From a checkpoint of a small mixture-of-experts model trained on Wikipedia.
Size: 12 layers, width 192, vocabulary 32000, 20.9M parameters.
Experts: 352 GELU neurons an expert, a sigmoid router.
Training: a variant of SOAP for the experts, 712M tokens.
Below are experts of layer 2 (counted from 0) of a mixture-of-experts language model. Rows are named router (the router's row for the expert), up (a neuron's input weights, with its number) and show model dimensions 0-63. Each number is 200 + 40 x the weight over its row's rms, rounded and kept within 0 to 999.
After each expert's rows: "gets" lists some tokens that make up at least twice as much of what it gets as of all text. This comes from a sample of Wikipedia text that the model never trained on. Tokens count by the router's weight.

# expert 7
router,246,152,279,253,166,226,212,163,217,156,245,242,134,179,185,272,230,196,187,232,219,238,171,241,69,151,174,229,239,180,189,152,175,154,202,188,181,236,277,141,177,265,247,144,185,245,250,219,207,167,185,184,185,167,188,233,153,157,185,120,173,182,215,256
up25,200,227,205,190,230,207,206,133,233,135,290,214,230,239,202,231,204,206,136,232,257,128,133,203,229,187,217,247,187,138,155,221,173,214,105,248,269,114,223,137,163,186,182,129,180,201,211,201,208,223,166,212,226,201,180,164,151,211,151,189,173,254,144,193
up26,148,160,211,212,252,185,169,108,188,219,222,189,197,175,199,208,244,194,156,228,261,162,195,222,165,202,191,161,223,208,263,194,217,246,231,192,123,218,225,252,257,217,223,184,194,172,177,134,223,213,133,161,167,225,230,181,189,204,244,141,186,231,195,269
up27,223,214,155,200,247,205,199,188,190,241,187,165,241,223,243,229,201,210,194,153,215,227,204,258,255,192,192,255,202,240,212,215,239,138,208,192,227,300,149,115,231,232,208,146,223,233,280,271,174,221,238,242,214,203,170,246,135,264,206,212,173,210,224,185
up28,172,230,220,142,260,165,226,154,204,180,184,256,200,186,163,157,236,139,171,221,155,207,163,171,224,257,216,236,177,124,251,149,185,180,210,190,160,188,168,218,174,137,164,252,172,206,192,179,187,300,148,167,136,135,209,226,124,227,143,213,200,244,153,236
up29,201,199,277,255,192,202,203,202,231,202,146,202,157,144,264,241,185,196,220,234,333,190,208,175,235,221,183,154,174,254,184,220,199,184,215,294,224,205,266,190,116,227,175,165,166,171,250,186,219,221,217,221,100,289,192,227,228,153,232,212,140,165,259,183
up30,247,186,285,251,239,207,186,231,209,195,184,193,200,222,251,225,222,201,123,197,104,295,185,173,231,207,252,189,186,242,188,139,243,231,297,222,174,215,209,228,240,198,149,200,203,238,182,200,236,153,244,242,198,147,198,152,156,224,208,187,141,234,191,204
up31,241,259,270,126,181,215,265,221,200,175,174,204,145,215,215,271,214,206,272,275,174,163,182,187,234,196,187,142,220,195,171,146,199,217,158,193,196,200,151,156,133,227,240,140,198,191,275,192,167,191,201,229,248,271,213,157,123,257,191,245,214,200,81,141
gets: " and", " to", " was", " is", " as", " with"

# expert 4
router,197,115,230,164,269,194,191,161,181,180,199,179,167,201,182,184,184,200,179,185,189,258,271,220,205,192,310,200,169,208,190,221,205,155,243,177,182,240,277,205,245,209,240,194,192,201,156,219,135,188,172,217,127,168,110,246,180,180,182,239,231,123,190,268
up0,152,215,205,147,185,190,221,221,179,187,176,215,259,238,209,285,222,180,272,200,248,155,260,226,291,152,227,222,167,155,185,127,185,204,201,192,156,59,181,186,208,228,158,177,215,200,189,141,159,217,211,231,184,232,177,122,159,176,257,194,183,234,197,152
up1,203,185,194,199,176,189,191,229,231,229,242,161,146,215,254,207,232,188,202,182,159,226,141,168,210,266,172,162,200,184,191,262,208,110,160,134,204,185,245,195,212,181,255,253,199,206,189,210,227,259,118,170,154,244,214,170,119,192,155,189,264,217,150,224
up2,152,126,160,167,206,155,157,141,198,226,234,278,233,257,205,159,217,206,133,251,164,212,156,228,113,157,180,222,221,159,246,218,228,262,206,141,145,164,259,164,147,147,193,251,236,185,191,167,178,153,251,193,189,170,225,211,203,247,177,203,128,157,142,202
up3,191,208,240,158,220,292,213,190,201,207,220,177,152,189,218,287,273,201,234,206,199,156,212,230,134,189,194,174,184,215,120,170,204,183,251,105,156,184,176,184,160,161,205,170,161,131,234,184,210,185,217,239,149,244,227,198,215,160,165,172,226,142,159,224
up4,251,144,239,161,162,275,211,184,201,176,238,201,186,188,178,85,255,196,189,181,178,247,217,230,169,201,230,163,223,179,202,184,193,179,215,218,191,211,255,194,205,154,223,199,187,165,263,155,179,128,148,168,181,146,217,183,232,155,269,281,186,184,210,217
up5,226,230,237,227,168,183,297,217,218,238,160,224,199,210,230,143,167,171,149,203,133,141,198,234,298,207,216,138,257,235,214,191,271,198,232,172,71,203,256,208,241,160,145,161,177,218,217,219,222,194,189,199,177,190,171,274,197,208,258,218,166,128,186,184
up6,200,188,258,232,135,258,235,220,234,182,140,255,173,223,170,190,242,236,185,247,188,195,209,100,207,185,232,239,160,218,154,208,167,154,231,220,132,181,180,118,208,206,233,238,216,255,217,204,213,234,219,252,186,242,236,233,238,238,226,142,281,247,192,166
gets: "ed", "e", "y", "ing", "er", "d"

# expert 2
router,247,157,208,167,185,256,262,242,237,182,177,245,199,192,158,145,241,234,168,225,159,196,219,226,136,175,190,164,239,243,200,153,203,181,215,224,207,192,282,169,188,220,225,212,244,218,229,135,191,166,245,229,169,94,208,209,114,154,213,189,201,239,185,230
up0,211,236,242,201,170,201,161,272,232,218,159,168,226,216,177,284,212,205,216,197,189,91,252,208,169,222,238,179,232,144,178,147,210,209,245,238,222,148,242,211,156,211,129,238,269,148,224,143,178,127,214,221,200,158,210,212,170,210,296,196,186,224,135,219
up1,210,255,175,158,253,159,129,231,243,174,232,166,211,255,210,210,176,217,160,244,200,187,146,251,208,192,150,216,115,218,228,106,219,165,186,165,169,153,179,257,252,206,231,205,292,217,253,223,163,233,202,243,206,168,208,137,140,195,224,120,208,177,207,206
up2,253,253,249,159,168,219,244,240,197,202,186,174,190,177,143,193,210,185,199,255,208,158,145,222,141,134,179,191,204,261,195,156,237,235,200,180,162,200,168,199,193,255,225,248,128,321,165,139,212,223,224,184,283,272,202,179,121,196,269,143,208,253,210,209
up3,220,207,207,197,209,242,267,177,181,243,286,288,223,218,180,234,287,130,264,186,193,281,198,229,187,182,257,144,121,257,227,196,212,207,156,194,170,187,171,202,196,225,158,229,225,197,191,186,188,247,165,156,161,177,217,190,228,223,193,199,111,194,246,201
up4,216,210,247,152,194,202,157,203,254,247,237,212,250,181,128,214,204,209,136,230,219,139,219,231,194,245,165,120,170,215,232,195,204,166,236,230,236,236,232,219,230,229,208,151,187,187,155,242,127,283,195,158,200,194,252,243,130,196,140,186,248,151,156,225
up5,184,192,166,127,194,252,191,254,193,148,192,260,228,166,185,178,182,125,171,214,191,167,254,157,191,110,130,150,209,178,156,191,193,180,231,192,225,181,205,155,223,173,142,173,287,258,139,221,183,223,244,209,195,167,253,138,94,213,186,164,156,167,155,240
up6,160,248,191,183,208,134,198,237,212,222,204,137,127,147,152,219,288,145,286,191,186,226,208,246,143,198,235,285,138,199,200,215,208,252,196,202,197,159,118,216,235,216,210,211,238,200,226,171,204,212,196,143,159,159,255,190,190,200,147,91,228,239,179,244
gets: ")", " by", ",", " (", "\"", "),"

# expert 3
router,209,232,254,164,218,213,213,186,217,206,246,265,167,177,209,270,295,246,153,218,205,179,189,186,167,157,229,202,247,177,181,204,206,151,145,200,198,237,327,147,251,231,240,198,224,216,211,220,180,185,199,171,223,179,149,165,201,203,292,245,118,116,158,224
up25,202,228,137,147,141,203,197,156,186,244,197,228,155,150,184,198,190,138,299,169,257,180,285,210,236,229,199,154,251,173,211,242,187,190,142,199,182,179,222,218,156,152,267,108,268,162,205,208,249,257,206,216,234,126,120,242,210,219,203,154,181,190,132,277
up26,338,213,166,138,147,170,232,212,179,162,228,231,191,162,168,142,234,198,258,157,121,122,185,168,231,241,188,250,193,214,199,233,165,250,134,178,206,252,221,213,202,166,199,214,206,213,198,155,277,204,131,193,116,141,157,180,199,154,205,203,224,191,187,263
up27,227,214,170,201,190,135,160,158,246,248,168,250,183,242,193,198,107,190,187,202,270,148,224,226,111,210,260,142,170,243,224,210,146,198,263,252,185,167,147,246,229,210,203,209,180,239,221,200,226,207,237,166,155,305,189,248,203,96,245,252,169,176,192,214
up28,255,271,322,194,263,145,209,124,194,203,191,161,167,182,210,213,177,219,186,229,165,184,108,142,222,211,213,182,234,157,186,273,178,153,213,281,264,230,238,213,162,217,187,211,147,184,139,167,185,143,129,126,287,234,145,242,104,249,188,184,173,191,140,174
up29,152,204,295,117,219,273,211,213,216,228,188,219,194,146,101,153,252,220,179,183,219,176,209,233,200,203,148,231,256,154,174,174,137,221,142,171,215,193,188,196,164,177,291,206,131,186,184,221,245,203,150,87,136,170,215,174,199,186,221,234,113,174,206,140
up30,153,228,210,192,220,194,213,199,229,259,269,258,190,148,247,187,204,137,217,162,224,228,253,229,110,171,192,193,220,172,199,230,221,173,121,182,178,192,311,188,194,205,288,157,221,260,175,249,160,210,166,191,249,235,256,169,265,211,231,168,169,174,244,262
up31,225,190,194,256,199,147,212,218,228,130,176,210,210,218,270,185,237,283,274,131,222,143,164,210,197,164,234,187,132,297,142,197,157,199,172,187,229,214,209,226,273,212,180,267,206,208,228,177,170,222,170,150,151,192,158,202,168,166,188,184,239,158,180,243
gets: ".", ":", " from", " that", ";", " –"

# expert 5
router,147,212,267,185,227,210,206,172,216,207,180,232,163,169,108,236,184,265,134,192,248,168,223,217,111,172,243,193,221,173,172,185,213,179,186,238,211,207,245,216,236,286,247,234,225,179,177,173,183,231,162,198,212,126,132,107,111,144,238,163,170,183,192,278
up25,222,185,298,161,170,232,193,266,136,190,146,276,179,170,189,213,177,264,178,158,207,234,211,231,302,137,244,219,127,229,288,197,222,178,191,168,228,209,143,202,156,213,144,186,184,180,233,264,175,227,272,218,132,220,189,201,190,170,203,243,142,259,145,194
up26,161,202,188,267,226,199,262,226,204,252,168,266,136,176,108,231,222,234,173,196,216,243,201,229,160,158,103,255,162,163,198,209,271,250,163,315,156,186,209,163,191,225,218,268,214,220,211,181,211,278,198,214,133,170,189,187,246,259,248,274,141,185,160,195
up27,190,263,212,195,210,219,242,119,258,205,130,259,266,201,162,124,184,175,178,256,164,243,186,243,223,192,186,135,208,177,237,218,151,213,215,166,155,251,228,160,147,170,213,179,271,122,206,201,165,264,249,182,126,269,135,235,218,173,215,258,223,201,151,190
up28,142,197,236,210,197,169,214,176,181,187,182,240,149,187,241,187,233,169,228,233,254,177,194,191,189,231,130,192,250,170,167,176,177,234,242,187,209,133,194,203,168,221,194,189,216,212,237,223,199,309,162,232,222,187,210,234,200,195,209,259,176,163,267,238
up29,142,217,187,217,181,178,245,260,256,217,180,193,211,261,135,291,158,229,188,189,203,237,209,221,173,195,228,129,237,196,188,212,184,169,149,318,273,250,219,144,203,220,92,198,215,169,193,248,204,163,312,127,170,202,145,131,192,208,177,205,208,174,203,189
up30,170,154,239,176,249,233,142,165,182,234,140,237,267,162,174,284,261,152,177,219,163,245,227,194,221,212,160,165,176,208,177,146,262,140,169,222,190,147,195,297,265,117,277,208,218,197,264,172,218,146,198,188,101,174,215,202,202,220,269,179,249,150,233,218
up31,112,188,295,241,202,175,145,176,242,132,206,289,187,173,238,154,193,292,180,121,189,217,175,192,163,164,172,180,147,231,213,195,257,209,185,182,175,178,198,175,189,199,269,233,221,268,137,162,218,217,215,216,227,192,238,220,232,210,160,266,199,174,139,201
gets: "\n", "|", "-", "==", "=", "==="

# expert 0
router,191,181,245,191,187,231,272,299,186,211,175,221,151,198,157,155,223,196,206,213,209,165,187,292,177,240,233,137,241,205,171,211,176,217,216,211,230,262,198,133,188,211,205,151,171,198,216,204,191,231,149,222,210,213,214,126,183,105,227,200,120,156,190,276
up0,222,258,146,185,233,163,156,245,193,246,259,218,83,233,156,176,272,242,176,176,173,215,182,156,229,193,140,168,235,185,233,243,198,207,244,319,147,203,284,191,191,135,187,264,189,200,176,238,197,171,185,244,136,226,241,236,246,196,242,217,223,207,233,238
up1,192,143,223,200,178,152,153,209,195,201,207,231,166,203,162,210,243,231,203,199,139,216,206,183,258,214,220,152,209,212,183,160,231,178,188,190,218,309,221,244,225,200,183,113,221,248,182,146,181,252,256,199,180,193,208,160,207,232,167,232,248,283,169,260
up2,166,210,239,190,214,208,194,155,251,237,247,200,201,184,172,199,191,244,171,275,246,177,197,241,176,248,207,193,180,175,221,208,257,168,144,178,240,238,192,190,217,194,164,153,243,197,201,212,174,155,197,174,224,180,221,144,213,151,202,184,141,183,210,229
up3,208,208,204,237,204,238,195,195,159,159,183,104,220,172,196,190,234,179,181,236,220,102,148,218,106,220,271,194,171,184,228,209,190,249,158,160,258,179,234,241,228,206,212,154,139,191,216,193,136,243,137,237,175,256,175,219,180,149,195,213,252,183,136,258
up4,174,234,221,218,251,161,235,168,149,157,156,227,170,222,157,201,268,216,243,275,274,220,127,216,218,212,191,228,177,256,160,202,198,193,125,221,224,215,219,222,210,216,177,176,197,230,255,205,222,282,217,169,229,128,247,184,147,234,127,248,98,199,235,169
up5,204,207,162,217,271,201,256,202,166,229,218,191,163,212,152,155,213,112,192,236,176,199,274,185,216,171,214,202,210,183,208,269,174,178,235,172,176,178,216,250,188,191,162,153,202,204,183,166,248,229,140,236,221,210,230,202,151,118,272,231,219,256,202,214
up6,172,153,243,185,242,247,204,222,175,224,169,131,212,216,181,215,216,181,193,210,228,152,214,230,183,203,239,276,199,185,214,194,215,124,162,193,172,172,146,240,187,251,191,178,219,246,212,245,213,204,169,180,192,206,211,221,176,262,184,169,203,227,134,236
gets: " ", "a", "A", "the", "c", "I"